Experts of a small language model: 6 picks a token.
Below are experts of layer 2 (counted from 0) of a mixture-of-experts language model. Rows are named router (the router's row for the expert), gate (a neuron's input weights, with its number), up (a neuron's input weights, with its number) and show model dimensions 256-383. Each number is 500 + 50 x the weight over its row's rms, rounded and kept within 0 to 999. Numbers have three digits each.
Before each expert's rows: a language model's description of what the expert responds to. This comes from a sample of Wikipedia text that the model never trained on.

# expert 8
It responds to: First pieces of words or names after a bracket, dash, quote or line start, such as ia, some, one, This; loosely related.
router:439484464494475483460434483408610450491526513373492496455493430554461547458528546569426548442513583511510525508507522504491482492472457495569540517429486433612500552486604481513524482460530560510446596410483494505617432537494464465458508496477486549470595539553493416463483526453459540556600451459564515515542505532548630527478459443543514476491530525517456501478444461479555456463421
gate0:529502515501471422445474481515523542489456552514481516507583475537521499525438455509544409556459577566544516501487506453521438360486485517441460587515499512398483514537516505467519501489529556497516505672421467410601588508502541563611358535416466475468508491503598429573532497434563504385479460542519482459506545485463529514526460533491502552455388538476495457601480534572545487469388
up0:465475432498538508534479394546499489542465454507574504414512474502440483421559542546487558529643463421543554471459540520507432532530486597561559550467478520486584484463545383560477472437510518530524553416561436474560497466413536416521577502374508524574471478455567445509390513434418479541407466509592471452511430479572489551488491579592587516462499482510504500506519525414524493458472
gate1:556516405449502443553512540466429446504421485580432533517611515504460555445488529489511496511568571471585517506495557493487401473500429594470513504614563476490439497467571503499507599460475418519490523550520557496487475436494626474532503505471477473511526471510555554535495367513492505521529501488498516492484545399565501606534532511487495416524516508479605405515479483481498475503514
up1:506474373485460464514472485505478460546414506642438501516576513520414587479456524539483513474597561489601456433471547562504427498470458621464556425552534449510431495475537519482529557455479417546489523544498582529489475436515625482487536530526494492500465457508554527559460392475506451538504518499534540561485530441528548573534496483478516450454511497457585458462460491471510511467460
gate2:499526522415540519507488503523474443568430486473512453513535615489512546587532516521547456494481482465498429562500553535508418499504529639530468611520543517448453503573512515537537545488409557485503554526533507575476497464560439438563520545435601563430501384519518552461528502523455567415525438515469505424543466505464516498443409520452393502570511491508550573387507453518388491501523
up2:476513485516451532591473508502559587403528509482463557460578415497556401387479505431487541533472448512498566421545500493454587510516504396446534416426432473534486462406459503429548453540562458580450449519489487468517489557437548537500510462589387443471495625469471431603473514524531426503433541402482427572481496461506517509533638416533565457446559495455332429599515513480615523555479
gate3:510461509545512500521570536532499534437476472525559455501463574552471496406510470492500488569484449524564615465577465497455394343522473566521584582498450521511513521525562418432556489478416575508525504576428547551507473489461507481471501446450506445418463537523615475467492447425495508472487535493450482519572546507452558559510557579491501528507478339402477550452462496506512598525648
up3:479540522436372571447421474531468412509541493429439544531550529470604489465439420475487486473540577431466503528431488500601513565498501571443499399547541506483459490506477547502465461552595370429480587396587421505462595490498536591450536502531498536604501474498452505531488490472499380468478467572574444472443521476453515524504531464530495515477443552494569436615526439515479534452409
gate4:611475476606495493521443494609544510419534542487401484508483487433505493524557483431449419480442533541562502523426507539463525507483598539372582399462483450462439522439546484384502565557516447446368472530434493534477438517526511475517362547516503439542445512498452591505506477454456458649531462500550436560495454565568478512528530486526569657447456498460560500450508447554472462371529
up4:474529444509491495417482417416435557491447542514522482506516451579468442557547497547441548543476507452514517501469512487506565491579491520547483462513494581501579523574475598471493511447532479450606460516534549537503453461440546549551512439418535459450522486427417371423494458564461560471500622538474481489472510477407523488494484563521508424494412490630477509422486504515473474520488
gate5:488475609482464473449460562533511541444608446435511510495416587525556430424498558529538526516430543524492484539508535468479560465578443516436441522571492439515500566539557383526411460573628603402558533435405560443511568442567526492464478544473412478484447554505498467413520451496441458590500447448524482558500565481514442529563514484509530514477471504435482528503476515415482484505491
up5:439467430544571490544510427413522450540428515605498465522573413487426603524494492502538417566485468510444514560506483492565496509495452464531550445487519538476485401447498536531501394452455450571427493526591459619472416390590477529519467422481561492487486523510486401616496533507524513469474532561429520501514566570474514656442582544495473512597614518519527562505492488566458519477498
gate6:462524490542602415506464479461466410636393572543493522438511589525525463433444632558433535528561508427464423519533534528509494533552553503442561589483509430543453546557490495565554521404467498519566578431600522564533521545496522505422516526405479576562566507466543432548523539450542411543577534564523532451526427519465528551461454488552569500575438510543561584481414519467437508459405
up6:457541504584472474440469441487517491450516462572608589545477470541457483520480589551477458493501567522529565552517545505479506422464411576458604519527483616571403504398482417469506506517541440383460484502411610518577570493536557484518458451410470446411523459483467483520510555442457501507526557515558595575465563498419563625525489368464438598463508454543470492497545515630451589481505
gate7:553628521537425437425490589446469448570442561540498441520600505428520458554535470512437515508481517599472402403520554469561467453523518457436509485478497523508541469498536521475417426534461546499500452512472509559464524530394498568537492483503571505568529530544469598428525474479478605474447428437471521484510440553594563557478465514511519525525575552514473418465489572585485487551513
up7:433442501487478574569508507562560541479536502489477598514394489503482536410435481441598473535560498413545562585515442473426566468463489485505488540525486449447487514455418571466576501476577493509438563583525514411586458493546554505408611481499451428401478454492541455605437555545473399507587596534479476498461572431352453422551523456492452492520426433464549525539534416453485483399489
gate8:433547533514514407534441527528549454451507598542502581540519424528514530557475552518530501477556535475526536488401490434484613522513527613542508508628483526473530514525466497460591545531466527489547513540567506544458532496404533528590619578516538457429610506543520471436479504531451570490446525524450450504490537498502504417498564402465582441433464610529457541584409486525515496553422
up8:501538531477443445510504560500525435451437536498594547527444471502518518578439530504557537515503521571472478458465493472558570525489435586498502532603474548544504518455463447480567522473455465426619478507560502516527515504537475469540589575501586425564537474486532498546471570545482503553451480572454440472508558472499484464569546509412545474497462520505499589639447504500522398549423
gate9:467383468535449503476493514434507515526482493437428469545563456500514528459497585499498434514485558631501422350573542506544535484447544519497381517522549559520457563484472549518545434528524454545519531462503536409364480550526491445520548533552533559496481500446507525465420517493528522529443394505468537479565429382473458532553470488527535447472429503459507551570444506570531511523454
up9:512506400457505404496498516456512507464543526520451505512499470427499525519537594516385503445499415392488557517512512534574512489587470474476599456544510499546456555479578535526514489509520461467468548571421498570550485483416479530533435434479407437391514419446561498533484421489543484311354508430546530507522488577513573499559528526415390511565564635588489413341457480494493459490543
gate10:555462447494483520539479438525487489452517488577515455490513524515488344588507476581497533442508492387527392487469512497509518479419509394444502453469534527530440498486518535491450481400612475399494472507499486371472521508479549455446467521469589482417406535490434429432443449511473468432474442573458499462554580547536572552561539632560485557562596458438447604450540509578538547515501
up10:569537464459475659488489533489500486525434434443531536569524478499521553547496374511491568516436438515458475521523480556449522555477539470469470456559474597548423500398498426474553589496487524530514411500516475585513510461432465506524551519528519511533513528478494556598441487526529431498506427532554441508549526531416432579534502498515576536521507540539490447457498485410472517461480
gate11:417408487409495565473408429558489510555501430469467496454512477579502461458458453541505417513605538551518574494584534521537454497468599520468563479481607567470560587479479502454522461502497468478541471441512433392588542456555467503464523450524457479497517482417549505503377512502492339534380461525549551492523501467542555485459485541446539570457458482544511519474592472420552468472538
up11:519564477583532536474518594467560444483431527548465519521445529485384475430526447491454576453333461453527391449375472532436534463518435559510530507556521434545540501502548577512541416453443565552570453597497558502441487434523497490496400449470443511512537545543425442537539495472534572489476541572446382519485492588556464563494544540570451496510485547435491545485486591442429455493510
gate12:583466463564472527434494598471515540487416512504476516496444543420555465572551480504501457520427472508467443559500533488564451565445442491622431489456500490520423563500538445569496558565421513538495519505411582360411486494503551639585484572430563498484391477511386419439546502496493505588505446507460519505498484524511411475554464550524510546533552532471492452440484465403524491543450
up12:577537539509468420560423511488515467455496527548390522558424492531504490550532517430495440515505502557407431421468467511525482510355478530413532518567466493474550538564498511556532451618463431453471449470553498487437495503495523480473559578491445460461476477530560508471587477491525436443596524475500552483460506576531525557549488495400476409526499586628457466520509433505544557446438
gate13:449532555472514460552472456456548505537532378518506508484431536532537479571561484510539448506560574573579483510478399479432445605490630437522497435473462444527479494475486470520460531432425472478513559555501495419592580520414548448471512561551424518485411502529536508588506511506463522513523481490462459486466458431536380397546481549486549554461481514524631511480492336473540526527441
up13:559485519502471579426516533547495522492415594467416549505512416441464510457417521485439513461490443436399518419511598495586573341553448572438526550538522551488474491598533553467473483536577518482491462461469491628414441489586452574507409467427590486529598532480494531467512505491527431488514472566500602493551559561487606541462477501475496459555481501512409470555522637589503457442543
gate14:464550543465539550494500498523425460542585551483487510500510517529572455637516556506410477534487523601534548537511492517514511438485387443594532452433454460583552516407523405454511534537472523505542524486405436580471497548475490483459504520513511476611545460485465567497476463412468501433508429431417587521445542486509435445466557434559523449503478480507597421561481505496605568464587
up14:516436403592483532426544508552590550467415436542574490477556580488408524413443472513616545468430539384504484500487469460410463595514562598392501473588548503416508525511505607485477520418516423522490438471535564457559513471560489498502545562496450495424424479554525446513459502547563441592492582502578435526540510477534561567532433586457420538454474463498435578463529511502452505488449
gate15:543649595596593509469511491545550465541438450466605529448518467412554493479507543511495570445609531551497530562406482493454437427478483505542469541498534372478436494493546486497498578543502482473490615491452581519528547518557474495519440506510550490401480547549484494487547551469555480597630512478528445413470539539379413547533494431524414494544577548437518483553508473588596447451523
up15:468524549575557614503415530546498458505456413465495491440517517560538438532446620472496424528535483574531520567554465466399510562518422491539607563419465491496447515547537547490529578544406546499434548600431527492637508490551483517514488460503434497448457468471543530449544537457445522438534488453528479468446506537443463489541519424384440464508535568510510447541444460519405604506562
gate16:577458563497473438443556501561439583485402513470425480519556529419505411546545452511456542460515557541553481545517551515550435541486433445499534545478452428499459500463578522512454511417500514557571542497465502613571480487491502484468618497437390506481439410517385528433573572426482480521517523491562398432433558522568427481570475561404482526449471492563531449452547431492490510440467
up16:515461596599483473480480460519365527493511446444498509525559490533425469538531464527518573472513532495480520514441509561509459538495405514528510561415461463458543544432525527570448587524455381420520594564501521485514503449450522458548576558521463503464393472560450559465523487469580422450511468515572419546471563483512427527527458480475527478530486468597470545357542537535522553456467

# expert 23
It responds to: Title-opening = after line breaks in article headings, such as = Kesari, and biography words like born, married, founded, See also.
router:453508456519470500446607494535506490467539445512445444481499451471495502493561446501494523524533497514534465526590455585435463517412532498479503477493498477504521494574551486506428491571509447540463521492578463441467525531547548445486475434641480489447527500406427565484566426562529553555432542451472524568578540433521541518464465532444449404534413463508489479617428563439481453428461
gate3:531469420567516567505592539493422510553590457514441458490453524583523460514555510487618499401449537501570462573608499542500486518492593469496517477489455414492556506512556514577576408476456540580544544475466582443417523546440558503466527565560464556472460513484589497478522458501503407570480434438490481543460571472541507478552518500457434504510482430486574439537520588484454539517511
up3:590573556464387618487472471419431519485462473473442501464524442524590559489503467542374557537512553465506482592468478520460481481512437568531507492441523572473413539486491548512474516557469534488489540578519417510473502572457438472563450431576494504526587485481493468476551558522474533472523495451589507410559474538329542500502521481459459507583528566525573483529441502429423538490498
gate4:525538540436478571486475571574455502432483469540541471489435489401475526554509612523535514457414513467389436516436518484510476521494504391472504433457622529447451617489553544432452532463535471542478525538603454471444492507556519560442343566574507593459505488535458555511473532552460624461454492550567553524481420525471544560456511508505497572470486416500550474542432460480477505515462
up4:504449551529418511454470550480562600549589519522510516548497446644436466404538472485512525543601603539574486488525509492388537517535430614483455478456445528525552458485482624545505501551535527483514489498478525463435560580499530506494627532472422485503486513519497517539536509495468477535489508530588552476487513541606526540545524416497524417509449465501490451503528485542548586600388
gate5:484554493498478530482533448415516538498489507572457507455532412475495494576518497496505482535566464646465460449529576466550534394498483458491505556476442537471506562500559513611501568526506478490484635485400514493528430495515564423492449503474545479482565541470497509517480444465522512549466507476420525516501406521516596445510502414468595546506491555549427446547505506420488608523514
up5:534449490491443469525539554488490457467532491445536503533438537491466488439455429473528457465420546428544573543515389544495558593487521467490552417488467428530479474507429490463522371507425528519540489531553469538453535526523440529466582436550508502507417500589482494538458515535466570425507434497502426457483573529481498561518504552553513560511513465460507508537546555549481543419467
gate6:463506508435441472591586602502461473533508462417383529473561518547512452393503398479578563455510424493525567463432496505528478470517513519418523497563505493527506568491490500506544406601526586416534547456486525458510517499546459385462514541470539479478504533411401536591487523523463401555446528457402418476524529486582454457550578545482572550472484528489559520561534522455501477518479
up6:509510466477385483596584493497440408510496474454441496476573512431530461439563381490489543435527362492536483378460489482531464498544550453433499529539462493533437514548424626459490355544561625411540544496537557475579476484539408393476479578514504533471434527500483476589487553575453392511469524440457436523544460443501474402494506519495568507476500492409560487472616460456470496444444
gate7:482518559504425438549535493457496480509460567566494507437554518548607467586526543549483513469601438552517472512499521525467486469470525492422479557566553451505483490477587515545474468435432648534512439512540451499493393607514544573449476498485463485526419508553448514368526543514581462574476509475395369482508554457528481459488481483531515502493528399537509481396582540536471603524554
up7:471497560510453434513560475500487496525439626557465491432530489561629488574509509549475491504562442560499471510484526534491444476474504505396494552530518418492479490507584469522538457474475622494516468498558468470504373625509583590455464485487463505508442524604448502417526581506600480569498504507423308486498546443522499486465471549537490494506505434545518479427538540512482615558563
gate8:536516527475480411462530412386538436495459494413457522474546456565411538475475524490478500559389470531475458495505481529512427481447480478512440437556526402540635412449548541523541435415353432472500565581481481516526473538440490437486510444531511518454398527466498442554515472430567579517562557484552555458488519585493512507481550573489539516522507551516565475498445433460468463536475
up8:546529494442468513448458516445463563514476447389489470444586375547547495506528578459484582510350518512525486468425414486525473525494508459522514545501546440518516523494547565473540422474469497450500526542479525471472502509503491426482452515552422550499504528441524435494533425582430520544434442487554477488481516507486438382566492573568499454520538520574543559485500487528550590483430
gate9:519496522528465498459451380554506516495506472528504521519465491447450505509514503482544582516487526525466470464422517538490480507578482416481635451538473387555460542531480499462507438585343528512480411557571451497454523539511540464406434485566484488499550486458551480408505427446404487463530451453512569413493466485398452429515525538512447588523596477464534556504544500498542493460672
up9:469476474520405479518665509482469453542480492568463479532442475522490564496399568527528501534492541480506518428585512519551576508523478461508437530539365431527482524505525493420455568523437544556462518475559449535522410515477471473395493487476509432506454479564411508455558554421498573457523455540493452470531553485449423499569546487500390548518580526454516477571571505444554435490556
gate10:457474548472431403482523552513492474503435455460466551507502518445535395452356597430528440452451517525537524542455442453456570494506453470491536474511498401512388481497465521473513482573544557527527385515486588507502562470482556445455506436538540527497559465386553557533468497547449451535570471466513492572496521409444572464430590566486568476515498564584518488464455457496478523501481
up10:395537551483497529508540494400469566453504490458461520497507461536353543473569415479525486473494503531597505442452534528572605536528522481488497515554490512498486512513550459463498431450530465399466510476517595537312454615470557553542486566517410502527488500529504475599540385453540437546478407514456467521496485515505462549495465604511513390505505394491475494473516418475476548493504
gate11:527480475560509493538564607472433564484448559505477510523576499565420467504576481478437463502498507503454552474529467542480429460480533521429526529496479521562464471496551513454465550539569475545513562496488548608478481509505442546517510356495582492507467500483519592442527445334540459485474432533494447508516439447552454477571475478422518503489468499474532507552389472426578433425486
up11:471463472548543488547556582446438510518469561505483509529521430549483497527606448497383480463519501455474556484514485518483451435476531555457503567496438567509480455505555522438475490562601486540529550547441514623488440497557418541547532366476533465497532504451497576437513439322538477518473448506459403489533417487576442410461500513420457497441475503462491540516537399466561376402623
gate12:615506518492522571574457541447498493477548561519543524470483516448472461500497476499528548516392519585495471525403521462414498565480546448522502592490542523399523538503508537552513445534526548589491517473487469582391457487523402509497506464538519538610620430414496521549473487500475379516457446562527558371515523491455441598533517556468537541451440528576485489501474641438438500373476
up12:557483463504498532567606543470503512483432479411568489515476462425510529422513468522505462481571560474508504542501396542550474542527567431512433494537520432392447518609500510488501451557433480543483451569441459534574528538586476463507480431508510554409487483496538505448510438584557517521499456490453539548467555496471464524508497635423337524493557521475591405524569468513465458545519
gate13:482435490507475512505397577546459539487454460530492522522465491525468522535488364499508437461397500549537504507482393541569492536495466498448511414571466503506518550505449578471516353459511447446490479484462443512462475542477526430399508402522508606518559528516489428456479440587508535389476488506528482574474603539546413506499546477524633422500489465492478472523419533508408547467457
up13:420464514506521523520352515482467526508507524523495498481471497545512518585481427463516535475553506503495513499440558492486498554523463481469482358548481600502520565553426599474615431509494415440516534447477516468495509550491535428417552413512464564517516508461575484546499444606584530464495468484472470454471587519601437523562481518480569453518523505500447468544414493449476516471552
gate14:500528479436501394504479487436465524503357513463528524461489548503515353473494521544469518446527553523563395457461494506541448521351575515371520454514472454521472522579486438520563464475481602483587520656584547503563484518442554487476440460543478465402508522552595510431496480459454432489397479597550428492518468550523439538469470579394416479553465506483494430494441512468467468489532
up14:479453508548507571546554471582517483495663483503459502476503486465489584542561437459577483554492431501446584560585511513458547480604470489600494549494538545508516486435522573473470536474503394541394434371436465472386529490566416510527565540470501537574503509466413487648516551559549532539544480418514612549499522426514588440539490439686577524509504489513514518562616484487529522516463
gate15:419535528532369548503425531520499431457571540568470546460494534436510532533531495500528569506547517541451465477476404450541481572511495530536489482572501508485572441510515481551527623380524486583470521514475421542537453552480534542555518449533490457533553533454516368553549591612409348520477573474535481552539503461537441488492494544411516462527492470488533483492615453444395423546483
up15:482468493563519449478587488451508552554433507515542526521524437575467481476506493507414399537389507577522503485542601543525540449457519514477487479435483451484415464508480521458465429520503442529553516521486565507478498509499469509527511457473595536484425510514515597486469445380619572599563502528524496519493546556481540380574513413551470622488475468506525502507465559506558477429427
gate16:452431513518614479444441556426499503521394456452495532475604522372460534498543381476489463450550472547421514551467537507556434481517540524582561516557624547538480483516590410539483521491562467492518410460495631600456495553506462519555553442499421553514470509497562377426534463404437426574521382456443478555496498513535434577475470475528508451519601515568432506535499417546530510488443
up16:403586480545532504430607403557536473478493540454474519510466473558474484570517537524473513448526474488452501468591366512459563491443498522549505421440454581556447486472548516512547559591442479503475407523531344447522452511459488500518478633476608486495491486508485576563502535546558500449491514463545498513449609457537596444446525416524522480488427417461477470475408482463553466488423
gate17:544517492504493509501547450474508444471505574574493515484488513448524518538500550511487474625437523506540482488484497525496385502503513414473526520527581449473511583523535382393571519445494519482519529660559469503513553536539582565372424504494562512517579508404493426404494465423468503472504523511393380503520522574549511572493514530502597517486541548580502454449414524497415566386472
up17:532438490557483500513540473481494574519487468469511512506436484463482499465486481516539545454514480486399504462532577525508547492513544514535528446444439603502503392446450589529453553452543426581469528395469493467464503536502542505478524538522467510486470502471508568513504429454522468564447565525580472561523546520563543466573507550469463468510434462387513575535569485537540430586591
gate18:466496452489453510547424558510494466529596482486430474508396409435618508479483479480522557525598481511432502439581498558531455478481464572457451452414531556550546463482496539470389502454400495538485474494462508535577573558557546424445491428495552472500477439467462548649495555531514516483504562473602537443495494503485523515478501353460568571555583512485460487491427533528471401513456
up18:611489525497454535505583519519506540465497524493528528497629568488364524588571591516452419491392480453470470533419406476409527554525500493470555587513522505486500515530590476538562563541473695543502477507568433504509525561464468483533485600479512484491593553453484515413536523475450491548502484509453464524529524491516515425488495583489575486474422468503537534471495499510513427557467
gate19:544534491504441449553454575520444565559531531540492544499555571600559500400457537479480446541450515504466449545406607503524488540460475516484555546511458519567601472502518505444505532520485389481523443461521458536533485458517437457513474578524349521498478509542460526545491556569478437498452559513516501527469552491485422457610496533463468448518484525458487496514498587561665512459467
up19:519508509443610560473537471534539408483473470485515510520445468481385505573515469539547538530550548390448538501608373479458542460528509473537451441557459490418418494469500603519473490458549665522484497488433505458500552558457572473431556505493520507502521510464525462422508466453523538451524524486508510476521394496529554540396503379527576561459616494545495479491494443434443544537543

# expert 20
It responds to: Word pieces right after a lone t, w or T, as in t-ear, w-ard, T-ug, downt-own, and words like without.
router:497566529502516536497518461565483519575436427549546533477447482632485516540474509517425467475522526492498599554437489533473458444468535461562592402460504514465342470568492373512532451527538463552474481562466495573556446431553455473551504512458472455563539516503556485468529511442452540500493527509533482589542435507405431462541405548442518478486553557472508492506555535550531552459569
gate0:583474437503482491606528485520600477482503435473513521425451602477517500415535484498494606453524539470500532426427495496553472491477507562444558452479539505547462509439526526588500505380530472455484484530482601434525503568464432539485451561480423505465385507508566511531496513441560463538538506463428518612480595470562534489630532476480498423457493480440587517470429449486483559519468
up0:645491555446580428460497461546493475527535472439513539492437539409458390489498568555477463487498508567442488460500450482522515432469498514493542564487488519429452475532526544581500422527441503560465549488461454443541469465399501497499439413422452459477509438557385455518545484375525450471380499555444490516456540357471508480522475438503445385481507599431504576510420528580517518509509
gate1:540432539537458468498431519458520602376503489434485485582495473351489451464426581530514527468505420435520468491522583516489451562434443514501562507422503512441463447403560589503450526584422554522403420496462544504512531497470459477468500500465458447531544495481443488496459542521454468528540485529437464510512631475443508405537415408611508578440565457481483534499509462582470489573513
up1:465523399508513481498507444510461472579563504589512552431447608672439492542543513489492463527524594534560535468462471511454596422566572475491442480533524467527507477531477444486490511443569545530564714513526476495500529540534535513477480481494553469431463484454527570529495505448556584457515526492542570503514456528540525560472585609473436412532409506516535572533484504436516475506439
gate2:491533505502392515508483557570556448601494456563559442528554533431527579438484476486486437494504472570621418525453476476517453539425483495545571476584467539477517550567400493490546475534449488558413507526540545540470530474519537628531550433488551498544483503489467430517643558481513504461575464476498518530484524505464491477511486512445446480408485497451440564485466507600556507536580
up2:403535473488571403490534422447474475481564551506492468512490420539565497504576600511473493460559487539426525495481456464455574474547558436418468539452509455418494437404545420501472446442529432396553585485376535492493451570489532440479453539527538471475435550517499530575393498479477556556410509531531410453515510459525506489464558443524487518508505539539398501515655444435441584357463
gate3:627517572416394567514416486509479435487546496480566585509476510528477469535429449496619500508425569586455456507417556529520557561404478566459546520433456473524541498585537429540545479532498605370502552590554465502436422533510552443534530513488522529520459540544540584534431493491456531488552573594561477497506464495493490466466407484494503446531469499522511469423435442568550539513529
up3:520468541530436563483479428569507430492472476515499532548464465466511445468465465533457541555531558428491432681391579537355516443623614454502444519438478495582549491488468455447492639496544539591540403453474469463522501387460499536496505468506541505525497504382480536432422463476573573462514439530511580557461485480568549552495497499474524548529395502450470445481531470527521551551551
gate4:455481518532434598541548477474500563580498490448484568497522463473617586567557495495551388472480531556497540492528477531562464426432531499522580597436488441504522547411538469513523410508494444499490543479466509411508478401518482486491483535472526446485539440417458421501505494443420532516442445512499493542468523416582431466507532484598516457431453459507489598578493582429493513535488
up4:520456521516447381434521488463476417478532496581560457459508523520497459436532442507495553539585490408487443562457507505469570610557456527516500445509498482374491497582429471551531534475452490491512587505473502598437464561542501515509501396569557527496482541628540468474512448475518421426576525506566615500464466479478572475419500530499467532553465535477445479458559483492501457467484
gate5:470515490535483477521491536587391481455536516514498404496477381496522460491524584519527449466570559402438499460456440448558486499517435505540473446512505516539463477520465487521493480626458435502486485496515443498495505463527503417555547446541479537534468414544505431529421550530533559521651535525543504570487463446557516498495416459511485515462542513423478556427447457537478514465525
up5:439485574485503493438550564551423540497530498577524466515572406565455427457490556510517384446555549451540553471454482612499471368491563540529488409509518568523486487488451515471506488609423523512502471555493441486552497388511507474537488487593520481501532438510500492585520535583525502490552425559545612546424481422579459474509476502469437401521426505456497474549445470499559540365536
gate6:543548499489564486471512458446525527466497547414495427484488542511486467472408466466488569517543490450499465521482469434576501452592598489471416574494500516436545476512442486492509538418469601411396567463414572435441433596500490447481518505435515537542541531500484461472510517442519494488447545502497540522513426481425469512525437560519535556599500511495487480505538484468545485364475
up6:548521430456463510496438471510550444502443509512527419453484489499490531438542506516539593499426522486396476546485511486467499585482555496565518562441524482473457492571513406485476498536511440528498464496521474510535531545460483557566547412486504501509493541490562542419451480487487583497490545525502420530555459512517432603484546445516422590478435463453482424469446607516536597492562
gate7:478520596506468488515552538528501537519536494528496494485521457520529542571466494464477484464575509529592506409472494446406453462601550615445441474538530539540493469435365505498489530597565461381518452365413612449495527541560418520446514482513397463495568508512516549534473515528488559563441410548520421489509519458474504472544575510495448522472470461517595545627538502595496504577495
up7:479597602519399459509412499571461556492517522538463510474512458581547507561565454501543618502588527489533575451449509454378534461602544594461441424532496497520494565445494481476511519590536500309456478440367592450494508487546489470476508469522338388422465477459556511454527522635453565573429583438486476527477541466488533496581579505484438564466513475558534524539553588538487551522464
gate8:507546484475549494512510547474449550494559466399534535514542582530490566490517485560551462526431447498552402554525502509476485445537496485503570488483513535595511492520522421491576551546506579526486524495516510475634445462405515525493490450522449494530500466549481485416590430419504356547522499566486481512527540416482459457548488421450463531433517572453425546434553500548458424516569
up8:448386491466460451547513463468503474513485563589420534519472404493544432530518562464499507473473539550469536445503554479608556485550527531491427511487514458411488515526474564558401386438433369477525465477476511489490516459522508436506483508494545508489537469447527508569439563543572589456473455502569528491446464617525544480447552582510589474541516466496617493565472515414557512474412
gate9:459479452522498555447442500455498516567491492552479504534414507555597441385508460494501487511528381503486503572481484452464620526577579553520505559471467481526426590559483508501467453616508461427521490533536406522504514468532485399567506497486549500405521499550499500369491465548548479422531429504527503513523482506467470503489566560510571377516438534522488611608474426476567443576442
up9:518499399447459608423546490475528570536488493624471502495506497468552449492502552503533541393438403483405496639509502503436631620527534535462569536507459554619523571502504500465420479458461483409499440508486392398465481526558482289463499586466561468502529517528516482460576499537526472493468465528537538528522467502441436504506488466452537384484486573480533519554499497437504490528447
gate10:464457456442468519437572504527616472435512498520451442483476552512482555509505466448460510442559498561455487392434584468574531565539533491474538524548511458531543502430501529460487433500428410473489454428460478492475472485463522483480471551478498521529523488432464421490508501550369518548430503353430600476448469579511492522447483518596466472463500527484456460541507406443413432581589
up10:417438441483477552511517477530566469518472524524489436439490430540573541437496509461429459485494596559509445480459517550595500417521504460502544487491492584515548519427494491465657466506418470489536519498458545526415474538562515435489548512544534557487561522509441519523571437514424540486524461464452562494496451610534474487492532559527506504499415568463566523443552497443508549587563
gate11:486480433454440476565530569603558528505500496453489465492490471450572480563448485399589534496498557574413416534532441586451535493439469482498547517525514496363503456467439482464432512499506525462594537349559548412518419545378462504519534571503438500462427507558606513419423589470488423513534492463539433388429492460425550481396586523483536513538474490509424443474434471542477605492525
up11:537419399484529450601578545578540413483457491522521549505553465494544493548450503439503513484488542518513506469547466634536461569418506580461620467589548436459497553537431455477505488410493449461611554447612485422493430482428489519521486618466424519472432511440524486534452574538453499548454492404498519451439497491495580493421550540459507541569510591561482523483459460620503517486534
gate12:549520397560548433484510456533598452404511486507473408553503384504417522512507481515567470502515449563542495537543475482570493425423512516468483434516474544403587440475468549474491500513456540466583494543419582385498523423522528451486524495623516530443453528525523472564538577467535453412442430461479392503419440509498541471415507544370435528530464447505506465520527513454490491529474
up12:501576573458564497475422555428448486575479568450496608457596524520547422481481521409469533507498509527404514479484503460436545610598581396505458559470521512469553622504522537458417514555511551520457525485531458494517425596394433542463449506388473456548577437459459483478444481577518525558474522519459540435535582515530436555508485493540557479468558514496503476517505481536496472488554
gate13:594509491594484512485571498418535565517454452486535523494492469453503511516482577535421418458414505527462444466465499479557489554588400649528441508435542428593441433587473563447471461474469559532554468553502505587459517635535484535519494513590491527545500454422445478512503503446489566484484531430396528546509428502486442508502595555520465497593514543514559484416426490536554447516452
up13:490471558556593517473509521421588489466479545483476457439395399424386369516406383529520435504482554443454511413502504448522550535407441628495428535535511544558540539554426468482479472458532566512428549564559512509447463460549447490462565537544441540510460545516424482506351384478541449547560551540511536465602468458548498472511443488557498431539446443468474452568564528582509558607383
gate14:436493557495623568456444523457529517403455409545482501504466553523495450505500486568506453469436373468396534445502500505520447623470551509517548620510558465508516453469512461508435565482532563505503521511579479470446493574566538541627418632493584574481475514472499451451432494499405523498417516484429563518495486589545436479464497462560522467489604530469573551456465531526424478569492
up14:511446578571418505483522497518536456454534382454545522472499531501516455535529507590518512497476537538519500478468449440484530574488551478464596514545552513519473485471496514535502559561527560487423459537525556475432527466536488465565449588441517489483507469450475468460519492473464544467541431453420613505511532575567557406515438577444459417434475517494562501470521496478467444563544
gate15:426455513494521464505532545460505446417531491479562507587427464516332504374535465426464517528505480457572567498541534530496447490549546556464560537493535418483514461563481545441583452457418516508476577563557482460587437494350535386547535539506552505482492490606459503438518543476496452489464385497528445475387529586442462506513516527547548521515460613519462392404468526429473557477496
up15:484558484504484467540494511421438486469523503527534435491554524510522395547438509498538456563542476502519418560530490456437542470510435435503422479457476505506588534559585424561438508422457563503512551502416399368583460475499465615480517422369590492565484523521525474483510433587509443603509536483497546544576401436468442442376527511412531508591536438483467565489552411551567526438441
gate16:412431464506552562486586553461463524470479513492536467508587374505533478545510491480572452572503558617526387380532490567464587544463470506519492529447508579567535497454594560429432538492377558456489457460513597477551540469493442432560496484515505526494568546492521528533433513527548410604482446556530577460555560467516415518538500523550575530575470464467429440398501521463488488464529
up16:446374461520476490381631592484384589494488503461518459541572441497577456492425414511599537513515549521421501523472524528427558479421485556527509513441463567579550576533589526449443502491426561479515544492466514500592583477499473474487494478498444463464555530514568551503385456550545485549478487458505580472503516538447446591512473523573473490540475564533442464445368454442584480565520